config.toml
num_hidden_layers = 11
hidden_size = 192
n_experts = 64
experts_per_token = 4
d_expert = 64
d_shared_expert = 0
hidden_act = "swiglu"
moe_layers = [1, 2, 3, 4, 5, 6, 7, 8, 9, 10]
router_score = "softmax"
normalize_top_k = false
routed_scale = 6.91
balance_loss = 0.00657
balance_bias = false
init_std_router = 0.0273
lr_router = 0.000612
vocab_size = 8192
norm = "rmsnorm"
norm_eps = 1e-06
tie_word_embeddings = true
optimizer = "soap_variant"
learning_rate = 0.00515
beta1 = 0.95
beta2 = 0.98
batch_tokens = [32768, 65536, 131072]
max_seq_len = 512
train_tokens = 353000000
max_steps = 5021
dataset = "wikipedia_en"
Below are experts of layer 5 (counted from 0) of a mixture-of-experts language model. Rows are named router (the router's row for the expert), gate (a neuron's input weights, with its number), up (a neuron's input weights, with its number) and show model dimensions 0-191. Each number is 128 + 24 x the weight over its row's rms, rounded and kept within 0 to 255. Numbers have three digits each.
Before each expert's rows: "comes after" lists some tokens at least twice as common just before its tokens as in all text. This comes from a sample of Wikipedia text that the model never trained on. Tokens count by the router's weight.

# expert 33
comes after: "9", "0", "2", "1", "8", "7"
router:089150141141152099118114129122135102133103135107148111166124137102100126127115104135117107146090185116173123107108092112124141093138127143150138127124077105132137146068124175089107091147129116134109116129157129135086148150142156135093147106077141170109116120130113120122136112103081103140151128137108118130139149073107146093144138122107167090102136135090159177132119119133139149122175112154089158173137105126090093141139071130098093130144131120143162114161148125111101106108132150122121163131107185110125103106166103112166166153133154156136100118158109106104135110110134101120
gate0:095136133133127135108090131126162121126134090115119142147122132145127158192105126139159077108095131099149101106124192106157144151152128125150117149131105105131116099101109128086123141082129129128218150101122170130093126130142153146066132110118141114129128142127134112139103100125073144120134079079165144150131117132126142058111120140129130151135121148119143128116150140136104159102109164143134162129148133161120121092169111089136121114088107147137137133181119177136120170150126114111107152119130121083136085155115166117107160133132159127120136100125135138124145100164123094122
up0:152123163114112160124113135142136115130111143122136143085097168089117163141135131142139164149130112125078090095128151165143140149161116096114090120141083137075083122118142138120128143108149124156127128150101143122126147174167116123138151131177135065102133130146101136111142120160113077110163087113124132139111188188139156078070118133103163161125146072130109122173142128160126124157112079152138140125149142160158109122116145141111088112105151135163135137107150121158120107124129167113103095095132138116162117133134119136119125136110137145092144106115127131151146170100116129124
gate1:183116121125105128148121167116156146140069142096118135148120080127109133154157119103109120139140169158136141155148113097187119111145100150155111107141117118124077185120151142124125097126122125142128188118151129107121131168158126125069121128155086167145107110102135158158090092134079118096139144136104105126154163134126131131104150102116103130122101096146134098135146107126126134077120091097141120123116152143126095129126136138092142140115071121097169117137130127142132105105156177095084141121138142092151146163097119125126150164155171139123148106149134125140133116158152089154
up1:134117126125135165109137122105128129101143140119139113120117180150110115108110127138152119091106089125115094094166175131124153160114150097141159135120181148100158122105066130151141150115111150152131111140123134140160116109112140098119100149121143124117166132111146103107135146185168154170167100152162147144143107162130103105157146152147189108131146133133113119166123161153110090171152106167115134139136133093120138106158131100158151102163149149160096145141089115141107151139097100164110087144114106156138115108147131133137121109126121089171158111142146155123142117088066152097
gate2:173115117137102104148152105132141145143171111130166099146161103128142138165142140164139104139122143104127122137130141122160148133124126153132095125118182078120127085124124181099140094103139116136133138140131118132128137117158209131130134098166110226124146136123170131133130126141091183144134128117127154119158154133141099115092133150121136099082102149151144131121149103137145166123113122124122111121118132121113124134119140169149089162123050161174127090121176138157116115112097122131138129124091156105109134141165101119141112090132124121122144100097125123087170141134143109137
up2:106156142115156192138102137105112117136112140118096150109111135130117130109114121105155148141140115135130180126112146143132115119129137159074129122102105157113134151154134098164128134142137117118103122125091123104139117104084110164127174139106137077134124108130138120138126128115148113143154111100134115127075117123163126115167159103108094161152093125114150060109063154120101091122145139137125109081123126117117128115102115059145173116120204086119155144117137106106134122092153145133114109170131132140127078132080140155155087122151139138126179139142101112133105133112123087140
gate3:083118141132130162120114088112115169136119134149123128107157125149130112130107102156127112103118157129139123161119136147149144130153145126101108124172131131144133142121114130173156097143123142126126076138100147139165183177158150083140079134106134183092149120164107105110116101130110135137099150156108179183084127130156116146141127120125160145161123123118132147147141135118096152078139137145109112088127074148111117153137112134113087124091129131112129135156149177093101122112116123152156161135143113106125155116099113147145139122140171162177121138145122130186165088151079167113
up3:134125155137100115091107105087130123110108125102123129098141135191142096155146081118141101123100115146110119103133146150119090147139132116137112139142123135153107109124143103137120117140129140103140138182126173159160125096138152107121173131111113119035166114138130061105152129159150137120120103161131145129124087149100126160133147151117110120167118151102104180110150144115101101143174121125127138146136090093114136123154116131104107105137109095156164133141134169133118111110162143159115135105101095141108129130125115096110139091134147145141097086152127136153125099136113220129
gate4:110129110109171121134133126097181117108108133149132107095149173166156163131145147124153174132163136122132133138125081112084101147112129145121133147165145085109127086089166156139092160141147111134106113124106120080143135128173098113110108101123112100114153131129125122169151094105111105114093091132137125112176131117126127108131138160125164136154111114132201128177111130128150129112080152106120138154076134103130110138105124121108118125132134060115150174117140125112195144163140144159149101145117144114086128130156107105085143116112120134131124123123156107185121125140135126136
up4:131115129111149089130121112108156165123145117155111118126185108091147174096127160132115136103105103120149117178144117086149112144114140148105074109129144079108127132133140144119145123127123127151141111140125122098177140136142115105134092129120114144101111124143136100157137122139126138077136141092096094107056146151134138133109133150150152132183153139096138079152130126120138150151166134118123100182123169109121116134126137146133113123154100068102117165132121130116158149140093146162176154097106131110075184133117106166141145073128143131131113122135158127174157093101139134145
gate5:148102158133120117164095126085106116138119110113113126110157085101078125116089100160178159123171125145096121092161116102145121150127116154119140100156131127097083112135164150122141110120121122168109101109126101150123146120135131163084100122133114134152133153121122146115126120102139109150146110160153089121131168141105103088142136077090113127132154150101100136137139111153151140123067120131114101124123085096145172171114145128154173099147151165114104130177129130113099106152123114120085131142101099142154106129122113142096151116132083057127110125153100100168126121100106146147
up5:140143170136103144145145142082114144135111142109115119136136091119097117103112109160139139116162142090106118082146125114158078109133116124114150157139147110102110106158145191125141101136182127146123147145140097130135128130160133162079113133106136113136109149126161169145108145140129088132148135158164121115114145105131124107144108074116143110163144170111166143131119117136141112120062109129154097113126108080152123173099112120146156114109098164157159116131131111109130117122153125154134082198093118113127085120130097139120136112133072107147109150150122126160122125138180188108
gate6:139169181111166131088096189122133080119123103132136162178143146132125114145137101151124155160124120133161142131121088114126126070140103185149121125138114101138164127082140145134103096162095130088145122135082130111118127117175138151093093145119138177157187140118109140155148151117107158156146132150136119124141126108162116089160149090135168085161119128128145163096172119100103126099133123151119147130112138130112128146147114145154118104158133108141156139128091137125110119123157108145170157175150152145141138147118104145151152129129108143120145118169144123117146173122123097097
up6:132102098119092141171153060125110175141126149156113092078134143132116126122130143104137128119127120112071101141144138144136133180141119107142143138145122124116088141182098108120154125102158106122093145112164139144150134130105115102181142156141119111095112121130125121129108121135133118125122094123130118126117140137073154141104109177124108157085156119164107100141066140175172145172112164119130122102167135118151134101126142125117159158113115135129109127105158146098157182119121115116088097093113120107150105098134143139102124134138144110110107126081104137116079103163116179152
gate7:127137097129130208112155153101115138155176113157138111124136150135113122101136130132158117151123204157134138127137124096138122103099092101131117127103160128183198133135107123140132089108126129119084107091145151149143109136136170153148127088140077133132123117121164123146117133106138097145145172137161154133078160135145135100098149151118175156157098117064143142058154121125166112099149146117151162136136111108087120146161123122113172143145097123160136131125105147138126117111106116134147130108121161099137093117151103113142146128128149134165137143108117136115132116155133106123
up7:122143134185151053136127118157114104104085144115118132141135129124162071100126107151088157112086091107111117153107117119136112143142139175122138123142117155102111106108106113114093156147119113165125141131110101117137161148185095102128126124125132163128122128131107117145110101138072152133105089141120119137133084091099139139146093095141099113094137124165132099126125147137128103158121092137112126123132113141196118124116128159113108116136178096110164153116159133116139155127148117134092154152127106150102162131091164120099160120143103158103160141109101085166154152107106173141
gate8:109148074089118150163092147157110100147155135126126111131161140138137105137091104103131121153115109142114089106094104108126140124104135130121145128096130127099157193100121148106114120118090122129095163144086163120170130157125145146144141105128093166109084128165114153133098111124095092155136126162115090108119131103136125114093132129114083127146099121116084157113109138135107136104183133102166114150139134071129135132105155110108147133151124072139119092089058102109132099075122101179118136126138123125123138102102104134140106083128159149115146108147125099119112164121144126118
up8:100111165107136133112114198111139153136089126117112099146108163112117082137168113132120120136118152117124132126155108148161150096153104168137103187134094098170116090106203112133145198115104143125112143141142134125150107130164117137139161197129105155124108128108130133171129143113120132133161156129111090119169110156099163112118120149129143130106120116157089132153127119123141129130128122146143129148156112111149145112110074128124172125121117164126148165117171155159124119152192122147131112097106153095100114137155100148121126140139106113129117139142128109105103099101176150124
gate9:131140111105129091144139129154076147159128185128152138103116114089132154112170105138141106145090100089138121107097163138141124162141155105124105147126094165140133162083097168105093143108159156115116134140107090102113168110091127138155154116090109159154109136139136127159142137106110101146074151130151153115102150093129159147123125176114176151127152101108146135100145109131092104116125110142084137114128116154128157094158126137114122119130195146147144096141088118138174132105121124118107132160133081101153124085104116137137125101154143111146105119097071133111099114127117143122
up9:141097139126164135155128117135103114122102202120175136127103143121143132133138160138143117136108100140143148115109122168132114155128125109151117079110124168127125195086118135083116154137146141109127125160135088059060127100096145136162154140112147160130127149145140137134121117132118141137132133130085141120137094125105118175118117161145177121118123112148170129138130175145165090124166121113101164113124107123132145124157111102117129117109149140130130120157115133158115096096123141150058127156138112108164114121086104163145128102162132128129127094090086140080108159109124115088
gate10:150121105122129160120097148136150154146142148087093063098080116110087117134147159097118124099094138147127102119126130113131110152157116157131103153097119102151126191086156146123121101148163117126127135100132136115168146106077150158113107140132110133084135168126130138127149155097143119116131157145138115144165143172092152144107116168134126155141105154108115117135113109113146131121161115141178149123142088072152151173123128158139103097136136121145131142135126139154131136101079094134130181126140143149149129132169078116138187119115133106095134134171091105128114120092150138089
up10:131111114130148163137131161147134160150170127125131096115111131114055150140138166115131119095105110111129092128130091096105104125142128176111113214104122146130159167113145144086113108128160110110082106084090142129172095116117157147118137142137120094102130155145111143126167165082124101130112159126139140132156100142130158150072148189144115141143093141095114097095126137137144141115148128168135175115134127093123138163126122164120140144161112122121124146126125097151125122126098089128134195133138147159137119137122096127163141133119162139132117105143106117108103117091165112127
gate11:151153129111145148095128069125134114134111132138135097130141123145160138118133148115157088121142142115128140161121111107106085147115115145128106158154166174103143119097100134103141140166118162114112099108156110133150156107088096115147172193100122134145136142147134113155120137103114166125170179115156120168115114137124129137162140146153162114153095104160129165097132102154101134095134128140167119105088130126148143095144105135152126172151185115174157118083108144160168169073122151118142110121122167133164116157141140116150177139104136107120147128120108125111103103098154156128
up11:173162105099131138082127117131151156128100130119101082173122123140167151114101169120100090148139115105097122134115115130162119138123134162121170134140143151090157135082091119113136103151136161120097102112103099108164145116118132115115150157088091168141101146143126097136148141143138133161147166126152137170103143142093136108113105161129122117130108087162103116157147133097104145122107134119170070127117166112130125127151140132143158156126203108139163148112104128133169140111129143123120121108095139125145085143136115114145167108096154109122107147127091140113082124105195128164
gate12:122112118094109121154132144154157111084146113101159154123103115146130148113120132135194127129118117137151171128139175108111091107142189147153111160100130135145107103141094130166132146103154103152145156128084121165125151122099132122113155135115128165129113115142110139160143168140113109136085184131129147111129100078104150127087143130152121122103117141112136117133158106119065118075137089103152117138128084120109125171165072080140124127124107152118102165082157113105141150136134150151107097155082151150111112102106150088141134109134160145152125151109124115098129132154135140148
up12:106154136150145124138129097111122145139077118130119119136156108112148118157172145088118117105112112141137096091134117160134145153125069140092114136149106127145110153112132135123132120140097179088120119128132154106143094118162156117163086135154104116132138166142153133079119103099110095152152096139121139162150127133157115121152128124090129140151144063165124155148099132099169126155104165136104129108139149091168153097095167185105137155155116130157153078148092167154097125141116143096115119120177075132148145137122121169131129127154105089122129124127148143145103104143079126116
gate13:169091130135126068110116183145134103141166104128145113085158109066142181114094109129121133099103141113123130137088145162143157164085178105086173139135151085151102115111147126114135132136129094127123100119143131106157118160119144110149140129141095129105091157131107095108117103115097150135117134112158131121163155172129163124140141096125140097139160129141162137208143154145143123107148085115122150112083088122187126108137093134165135168107143125139086132140103139141121135124109122127116129133148126139100140124133155139152131106138096114139145081140141131150102134097135109145
up13:123129152164151185135121131113111133114111142128142122130118202125140122137180111130175096143172121137136131135182121125086108128141117168153129145145117110117160123125093131149171105105138148129139120109062145118064115126144137157136124117120116143126168098095126123164146131185168099120164122139105149134137094078161114114118123115110132134111130123148104162131091093108130122117134170173132130094143180145070096124141093123108130161161099142155119112086127124137118146134119128123142143111100146094170134099155106132121112132166168117088108142148118153099130113164146127112
gate14:150138122154131116109155147117141112137112122133081128125104106120153135155116101092126141101052111103127172093137130140146155095159161129105150163127099147141152129133125119125149147150144130146156146209118152091083168116080135112161142119102133141149135127135158158135097138130159126137113070141138129103124094123146115141126141114120140198131138115107089115093101159150087106123129077157128145129130108064123133119141100061123100134111128126163082142144108119114126160135152127135134144121105138148114144104131143123105144125192162124087126134100125126110130112155102167127
up14:096110148134112138128147131183087135116142103126162143127125143114098107091140134147112134122151109134111145133104139144119130191096061139168103091141164114149109126147120145128106111109126127128097110093143126174154079128182166144140105162142115110115130157124121073122153114130114110094107178111104108137133108130085123096136088180118151094127135137153173122157158100107149153152131175128143132090118138133132162151120178193142136110144134137093148124092165157135119113096117158119100106155158127121126096150132124102158126134109093141157127132146127114154144143116128115173
gate15:106118099120144121135115120121140126182128132099106098183125150180129105136147150116152124124148178128101137134141143147125089142122135139124102066145150085104137126139121122109116150134165140139134168148167127130149120139104139127142120133118098192068092134128109128123126116089108149101110155137115095132106129159123156138100112119154110115096159164140107127171163111081108111120136135136100101128171112083085125154124114136139099098127143157093151160092165165156128112143104141131170140147132097162156124128143137135131127086079133110177136163167086117161124110162158132151
up15:159096109115148098082120136111117138124122106141096156123148127115082128146118147128119134100091143091179110119105114110142103131143107114074135141124149124162135134089104117143150152129082124110172093070100150149156123096120078066127106125142134109125167131149099135140174138187114107094160153100088095123119107169148105133129144102116084133175125094114135105116134142127123158129121112113130130113116144187095164105136138105142132156089168132156107145121110116128110151103137150104103080125150131118139169138117130119110124135100117117118116132117107127114100148140102174067
gate16:112143127105149115161150158147144122179146148100150131086156137116153139160119129135135143154108137159100117126173131131118153130136152129128140153142148118112123151121098136092128127151162082120127119115153099131128118104091147118189107159124157131146103168132102129115185081136151123093123135140091150126141165157100103104071141100085123129135093144121141140137119119144132113137129156141105157093168173158107151174162114083147134085061158121138128120117146137080152123118143123078156148134120165094096099125128099150156151127145112134148125103138078177144132139119097120135
up16:101124082144152137138118133090136122159100120131125099149137088123119160145145098110151108111138121115142156133095088101160136132135123157113106095095111168137147131150125106150088127101096116121157110123122143123105147125124124124074143100119115151125130124135137112161121150142157132147110136093130113144129147109159167118177134133133122101141126108156145108113168120119109114093133130127132144153142181111143118078080113184127130153177120126132106133162097091122102132114134149169111163126101093187120089148168134114139143142086144106141132176080123062089125057116113159112
gate17:150153164132148159131103117103141104100138098141164078088131085164117116177130153135103068129116109120155105137082117071128102124162129147133104062143138129106123095123153154137142080156144110138095086100117158117109121129134154120135129169148148107149176097138114120148144096132095105102143119095121128130079139109112102138112148137117120137102163097163148113164111139130085123167096123132122116106070143129113108116164140123142112137140144141126114131106119123093118085155175115158128110128115169134124087136140134123139116120121164134125116084114128152152145063114110147138
up17:155124143135070111149124150158122127126134105135163148125112145140140144110135156135157127103130113132112142134167139155162138109121149150155131143105112099127165162167139089113145157130086130140151170166121105103136146129094082159148134145121153154144128135106171120120127125114155138091120141133105156120170098129181144105127123179140126107123098213097139159083145127102141126116189116121124141120127153112136131145123165111181133159135143107091147136137119141177094135107076142109143135129141134106143186103113140134112108080126085075131162118154139123094134172141128130113
gate18:122116110117127143133087116126146136113117088082159127159143136158147142153147171103150118087114115114114131105143167137134131171115111108111121115120136132117156151142146187120115120108114183185128117120113137112138141093111099097118141113103150149125147109181144134143157109134092136131126177130129105168138104163150106106131088173146116113079108142160148122147124130134113121159118148107103163167108145124156152123148132088104132092095135135103134091170133146139103108097134152177108104167139169119148125142111152125156126153130190087122162098103080104156116128091113124085
up18:175172131168142121138194150123120104144132148142087142097127121098123133087116094177096154139152100137127129148126117140084152105145149110142149121135094104123102096114153107138105143174124115068110103152113128141146148107129128142109153101144125127116093149080106153116110167116187142109120078144151097111100170105106138145114149134122118109166108120106118125108121146133123129096114140134131125098171118108123108153087133163080125165150116096137128167078151102107139156142137087098130146118124105151118153096143112106085116141134085127112138159141162121105162117173143145141
gate19:162112097128123153122091155131081117127110131115132081110108158146132124131176111107123153158095139137149111112121114174169181109139141106164142131115165113114120122120149142131137116093142157098102137171118094141054108128131111151147135090125139121112117145073106126141104096151105144174136095098120115109157125106129157156107157071132158110147118147101142117109129133128157142118156166111163139154132121141116141156120136125161113078102121094160092151122124102118068143132112110118100162160113132118097097113135109134158180123086156138124158133106100139143133098135091163105
up19:135160176155097106134147108112127178115139161109150177147133110074120104175097136147138135093161103130130107124157133105110102145151155140114099127098123123124124109129146117149121134129142158116161125126159133116144136145130113088135100123137155118131105110189102123123134171078138115083138160187119151187127136146155099134105103167123148111083136102165097143144113146100096105114083117097124132116128148086141106111149103137112147148106130113114159112141129111135165166125110116126115097124201135131135128124119147120105063112164100119089111135138161123108127149104168112107
gate20:090130133137100151068118123109140080120152130077154141148131142143118155141135116133118147174103158109115140117120080124103154172153120127100167134094151133155172129088102112064142074106186134131117162136140139099138150080131163145154154170138132145104104103132111127125147115145077144115100152140153134099133118111158130125120120119124123136119119145099134177150128126094118132131136122176156101147107137146139118144125070136163124090111109139134148103130140126119094129140142127139117128125153133127151132102080130074146144105113131206145150143143137137165128118109137069128
up20:124070122105134151129146135151132123123111154102148154116120134162112130131113093097105132115105119116119151116101134119128160092113111125086116150159162174143117141158145088105141146131132131151133169166145145185127161195117091138127179155148114113148091141111069164173128141113142127124147139138101122101170136079155151105144126127127130136139124135114124092105110197141189101103123120135113145164131118116138094102143112105129144134119126128144149124100147088101141163121093116099100120152136114122147142136163150131084115060109158108100123158120135103114091153115117162123
gate21:119115143122158201145118136107179122125135137115126123120142120124103091104102117079107116113115179099089151125162144101156161121096126155099136104101127169100131117079111127129131142129133106105117127143179141074133151147090128153156113157121165140121125137125168119125108116113122113121116105114091130110109103140154164111129134143151111128118128101167126131107111138122195093097139142177162127184132091130124122206121066092177131115131094139130143140120156106142119125135145130145135151128128151106122106120158121136143168130149143122160107121133142104083097135154108155090
up21:105083154145134170127100104145155174136154149104133094125113071142165108154082133127147117151113137105117176142159134104106136136139117166154144105156129162126136109078125115127117125144136155089123090149124168082132174164104128143171161151120149116144154119127150108147122146124104083075109166127142129112114146168128154122165085139128114139109151140157129130134114152118132143147134135133122190157125092133091100200089106116131090111116166133129136100116160122154108125123110117089113115117119147117155094120142103144100143130116133111122118071144155121105122143163121165147
gate22:107133144128156088132123136110098143130165134160114140093131145146082112129162156147142112150119163172143110162124108112138133116107099111112096132127126117148143120092145213087115103105131147121143109113128065104097100114127147129132127115119131160143162151112162099148128103131125102196164103093124092136131144134122147073133111104126108131128103150111164130121140109122108137108118158152078175108154144089111107128096166103122114087114116115085184097092106095154112135105083108149106121166149156156110144142143117120149147134156152130119152133130165132143152153128108151136
up22:125150100134116182079110142141131116096108137093180131142103097112193154118142121132117156129129141102154133137119131143140108142124148150146142117147117102112127102131121092155135159177111097152139159172145147138134135128155117069112121148154129132117104112132118198097123136131117129108085120155127159111139146132139098162102137140107102124140114086181121127155117113161136149119145149114185141133122081145130124148162097137132188168118162141174080155142137150081098128163166129111102137120129140098117115101124097142114148074080154142127131121118099120126105110135147132099
gate23:138111132144103116116129159115156137105146082124114106160110140118164152137109151203108095175080124141126100102146109069138116139152168156125107116110158109147114130140107123115121117119077081187111132105127148137128138111134138135104152105117177146094152126138104139072131079171131093128154096147121159114107120099195140116139141115106132131120142100105131128160150112131126106162128130157136168108119160155157117078142106111121153140125142126117121100147119169114140148117150132174147135115167104118106156146102116126145128148144114172117149119135123139158166124122100063137
up23:133172152112159123077135129147108096176114113162163136114140138139135139149175148144148136135141142117154079110120145135133152105142132103110153119101132129092137115161184125075165153115115126099093135082138097128117150065176103126111137111146132160123092112126136120148112139125125158173138087140190134142173150158156133135123125148153117112099123141117115135144115086151110150125131124115121125124147112130073165130135092164115135118175142096172119150133122124108142109159134110119161048134163155108105132127096099103136148115146113088118140119138120134131166087153131119117
gate24:140131168136116131127097171131139122141174151134124118099109167149117143124138107149136096119157078125134148150110108111143089103115137116122178158147146120152156118105146143158077090151100122158133137174148138138164123102110133147107128117128142138177137120139096168068119155128111126135109169170172140146133115118103077111112142113144105167098141125115132131131158157126112111103145090095126114065107130137115089166172104134156117109093154099142131179145109150151146143157152130072157122096150123154112107122176123114125125092139113135103102107118126082131089112120128119098
up24:124134088145135134125148102133119109126119118149183144166118083110110132131101162091113148167140154143107139091125114123136143121170129106117100113138106111087137171126155143103186150105184137114100126118086118121093111114170137114123144124133113117093142149107155120141138122167149136144128121105101107100108157109123164175145134148110144122132099140129126109136095084097126155141108119175107127135120164093151144110073169155134086168186136145111136117125153101119086062096144145160123133163128130083129134127097117131153116152118122138169136125172128175149131145108114157145
gate25:164131154138111095113095133144140165121096138099144152139119110143138121103117135155146155131103168177090113139144127147111129136096118161162157111131100137143093164162181158077148124134135111157136147108182111186091114108156131181121154114093103124083123137168097108099136109119133111150130101155095127150115125108146099135131134134177142185085141128129122155136133099132099148160125143143085132107113180125113116125153116174170082091073121128117121135137153169118102120097134155097094097145153133103142127146104153119121144128150116123130131123093126114141146144121118156145
up25:116134117111099101163141104121137112076137123107134078133161120104109113142153151101139140100171098142109198153119066087153140132146095119166159122144073166171120152130133124135149114133139101109123139119131149156159121166130164108089161125126111150132139114132105119165120105141102091139159125149103150099095120120113127095072145110138120079088126116137127094094112119092133164105103138084095131118114083155134138172103134126144112133133099132153138114165108136120084163147126130161105132108171134135091129142140158152118113125150092138171139149111133139152128116150165139135
gate26:075134122132137132153122138141083119122137132139133131197122079113118130129099167139130094162127179121163178126124137122121134094142123166115144132099081152115128160078137145131126120075102113114119104096110149126092096117091161113134125148149093142104151139104158172132105138141094108120090149147117148123162135158102093112139164148098144103123147157093171171141141107192130165101118151112105118114160150166137141098143096121121123133079117114123177137124139151126109145109169124094127179134116127132115140079115092146126106138130114125085152148122162119136123135137115143129
up26:162124188124144133086157121107150155124139166123126133090119172138135141127114094112094136119127112138120111120140144120137113126109121109139128149164160091136134099126106111116128165135136135115135146138174124124125140153153113133149132088128180091147103114109109108167123106125140160145165089115152106149138110113145155109134095116139125150161114069175084096112104138058139109160137126170152120151076095104144164148098168130149154128170135125126086095122123096128156129146090134165126064117159131120127108167145166143119133076160138137164113098134108150097133126130136120127
gate27:119134116167127095118089107111112156192081126149124145113206081129084122099100124100149128142160117120123126166160081138151137074139101124134110114146127157128110133097143114124135110096138075082154102113132124106136117150156133109131169124111107196138142128156145151126156115117121122106155110142084110121142128101118118157139132103083101128125162134130143134115111147153167115123101096067098123083099114092183142146111141113142126132131151115144146132124095166128148137131139147162100106177117143147151105125132134125123087096127115159117072123113128127145142136138144133140
up27:149114150112111168130112120166177085075097104146122136106124118114140147128161112137076146151145180173145096105129160151112132157086184149125140117104113121117152126134139123106151123138116156149113142128151128116163103114134185126108138143149189081126089181112122086112109155107137117134115095113099138127151116137157155157117117141135119127120143144157124130125095107123109119154130115131159112164147134144084138100090155172149163150165093162059089157162137105120149137102123125095095170116142122134113143145112178109123138159120131128129118112106141145149122107125112101128
gate28:127105151124124146183181149117128136080130150144094119128123172102103148162135124111117127132159151112104109101102154131135105114050136130151129137148108172154124113116134145067112117134167130131134173130121145094121158155083105151128124135108132147107154161124119157149120099117187132144147145098134191146143094102148152064104135145139155144134101134100148156115150134131149150125109092129138123147144101128129151113114125144127111106133163116072125135158120157092153139123145085155107131113156119083115124116147082151122133156120125136055111108103124119136168104110104134126
up28:131093163084119155130193142095136107090094109089130095155131137133130136163132137103099141143165148105102114120120117131102119143117142139149153161110108159126142069088132166101136108147163099152151156141103122078139120118113103101125113145126150132111129124098100128165179108160151138134124130099095130128115131158128174094090122137144141113152118160119105121075168151123109166126126141151141136108121125145158139145167157138127109091119174145094171103168129131101141139142119128137110122121149131133104156158137083171160146175135066116140137144109094126093155131101116097113
gate29:121131181125112154134115140108118127141093157126078110107128127072137085167101109084128090111109180120116122131116131121144134120108100147115127131132128137132110127085145137147173116139112086113097140105163161138104174131115112151161172100163106137145123091152092140114158119150121139105115123122152115161088149121129185150139154131109131152098144123128133136112080146164100157096112167135138122154137122113183115165104119123141153135099128153148125120133154117144072132089152122154079157073167099129140130101148143124105152089158100129098086119158136113096111141137156116135
up29:120166143142150148102148107148126142135072140131090125118093109093121131129118115111135124085131143199088125108129140144114119120128093110100119115131108095120133122089152148142128155183116133141126142129124163169101179118134137114141150099115109114183125109148050139132137148167141158107107135112152115139133133131109149128149162114071109130133116149150064140103083144151120138136107160136123088116098127117181110183110170090148118186113137159112139124115122116152112125137130138090091154110188099117135140112146146122122106090149125128101110142139131104105127114122150107150
gate30:123131127142113115130132115131150113084152149107142143146115115120123115127112137121113125105119153159143159099116112115153149142124127152117161142096151102116140150136136127111147106131098182190141118056153095166178147092127137129107123165096187154117127078089117164096139084166114157146146113128142139126163127119124119089113159132129093162184123131122124155147147131159125112097148129131149077138072103169146103085155111145124163121134116102142147139153095153124129116127130112135119138117126104111118102164044145152089121137173129134138115136126111136133134129151078141158
up30:109139124180142131127110125138108116128151169181151119152149128167108155143105134107135132114121124084180122123106140113106114111111136162070102147096156134096144112096105126091138102148130102103163138124132157133128151101166158129151140175091142101129111116111129119119151149123141133155142143137150114108155135097130125086155179150142131145121090128092117148105139134113085103143133169181124107081114108134117106105126102130093167151145122122056134142116106173121125144111134122113126085142160162123132088151121155172128118102130125116164102122084128165123176098171116109161
gate31:101138113154146106099112108143111105163140115111140102125108082180192153130127082178151084161150175145154151117156124154116120142102117127146128159143072129122161139123153154093128116186128152151152162155142146141102129100146161158113121094121153151137114119122134130136116124137122134067132121142124155136126102133152095153148148150119174106153094123071118134125142155155126157124116125135136135154160100135165109138109110119141109109108116151129117172158107160164101109081129089117144146132097110144126129118121112165111169143103111165137120184134155140162113101141164117108
up31:111124099138133132125185113135140159074106126129150120155121086116139118132121123126175123169117178088115110131155116121153118117102116098158107133096125140144088129108146132112141183139128145159163102122145081110053123093120149164106135118152137160147105135108143112126143123105125139117145163121151133085100112114144143126124133166160140123116140123135218124127148147146113135117104157121139154112103079113131117118096147126113162119103124126102128099121122095169133099159129142107071112126087136105163111146154122143166137093104107104082122157100128135106133132091135134187
gate32:111148125101117146101115136098162123144099118152097093099139087124125125135159104137103138129070123099132085129078114141123103118139120170145115126131136161099127136120097108127105129146105094143092125103119171135098109143135120125145092136156096144142114103109131132129160167148092137145142119153129126141167185137123104099178165129149153141147131090141120114123128160145092122125130184158066157156111119142136120159073166076111122141145112126125114143145148140119109136168161098137170100130121142164157107142197149134121125095111110132092171145117162095138105124123103155107
up32:131122148170177123148104112130119117175145136120149155142111143101129116111105117099150148129109121120166214192138102118115161115125143107144155134135096100101153165164132123130095130184123155145140138130162117140144117154104153122130116118114157136132114141158118128146072134123148093155112130125117142071090069099121142137114125122142108135120149147105127120117144141098116144147145084103141144140142128070121124112161145128148127161137130114199187134133163133142112136133161156131086135153105158105154158111123074095129152100144148138135129110136103116124138191131106125140
gate33:141123128096132136122083128093135116188132154135089111115145112072142094131140115121119111141119149093125120171139132130131149143165104162164160087140126133168174067138142135131189112155163151123100101137145133125112141141139120145087135157159133149131112124095119143140127117103122114118151116133111065114134121099134137140169159128126131124123119188145105147154129131148167166141120150153140153095116125117122124139117138157111132126098134152171147124122156157158129104120088147100151109163154163167148109090131100132192153117113122120098143167112052133120152112127119121166
up33:092130176129124113158163117148133120086121127138192123133108166175103125118141170149117130116133070125137156113145134111107128126068145076118098156128143182124111187103117112140075144103080125131125185147091122124138101116123137126165146128101136121121151131125162112122136142118141144142122152130149182153116138140117118120081141155127107080123116115125140125125134136127115078098164116109139099127151110119149120104127149143134120149144127099127119128146091096127114120133135095143075130118113129101109123169118163130061133150133130147192098108117142097124116152102125165086
gate34:135157123153145108086131075117098149128126152122136173128133094092134103149139127107090154167126193151114148183154136109131084140113143147129077141127117134163146111113127110122152142154167096130133113115147160153114157120125161148115175163085154121109110092116123106120149146163146131104113178124170135115097175128145143148152122111150143111142126124169105127145110122130118109090156142125101167160168084149137116173117129117108119125127122122173107126122136152170178099113128153145129152062092126135128178154130167144141126135131091140140135114134136128097109132096109158137
up34:129116151117147099098119126145138139142088148123100132158085056115098110122134120116098102165142218141143180138114115106144117132128106111121097125137132113120135120132117142118156129132130131078096107116101161130132149117127182147121137139150165130130119109125104111113124168155153177111106157129151157130105154152139165141113158104152156084125150143166093148131120150098164140099150130175107117150130107136118138138098119112101138106131117119153134140153152160132164135125142101147112132057131141116128178133173149151154150110060108146130122071093143130117142137109130142097
gate35:116103112101129104155116110161116122149139124133124151164108106152125105138133124124137171119095139115145134145102119123117194115151171142148117103112110146153108127153105201137116102112107098141122115112143164137139126111151120124091127102114131141074182079165166095139117138115169117159112151094139130140128121149150126100167163103124150099104104141108095127129123085149122146120113174153062127107142149136129097147080131136173124095138132143136132095110073104109118159160143113103097158159104156125143079091144111130171121106175128148145142113131123154136130101113165138138
up35:116114109102166118135146124128138116165157103138131177155098127147106106130142097148113173141117136144145094123126131155118159131138154118176127115155105136146141145146139181110107098117092093119121115119144175113130138162106132107111096143124131125126127110162151087124128132137155107149123164110107085136168120148135112130160116143112183102104086142142163158159118113093140158072129111133093163100111107134122121207117145142160109093149147162160136136088131107109136149104138111076098155143124166089149124103165090130143078133151159155150129129104150138094108102122136132088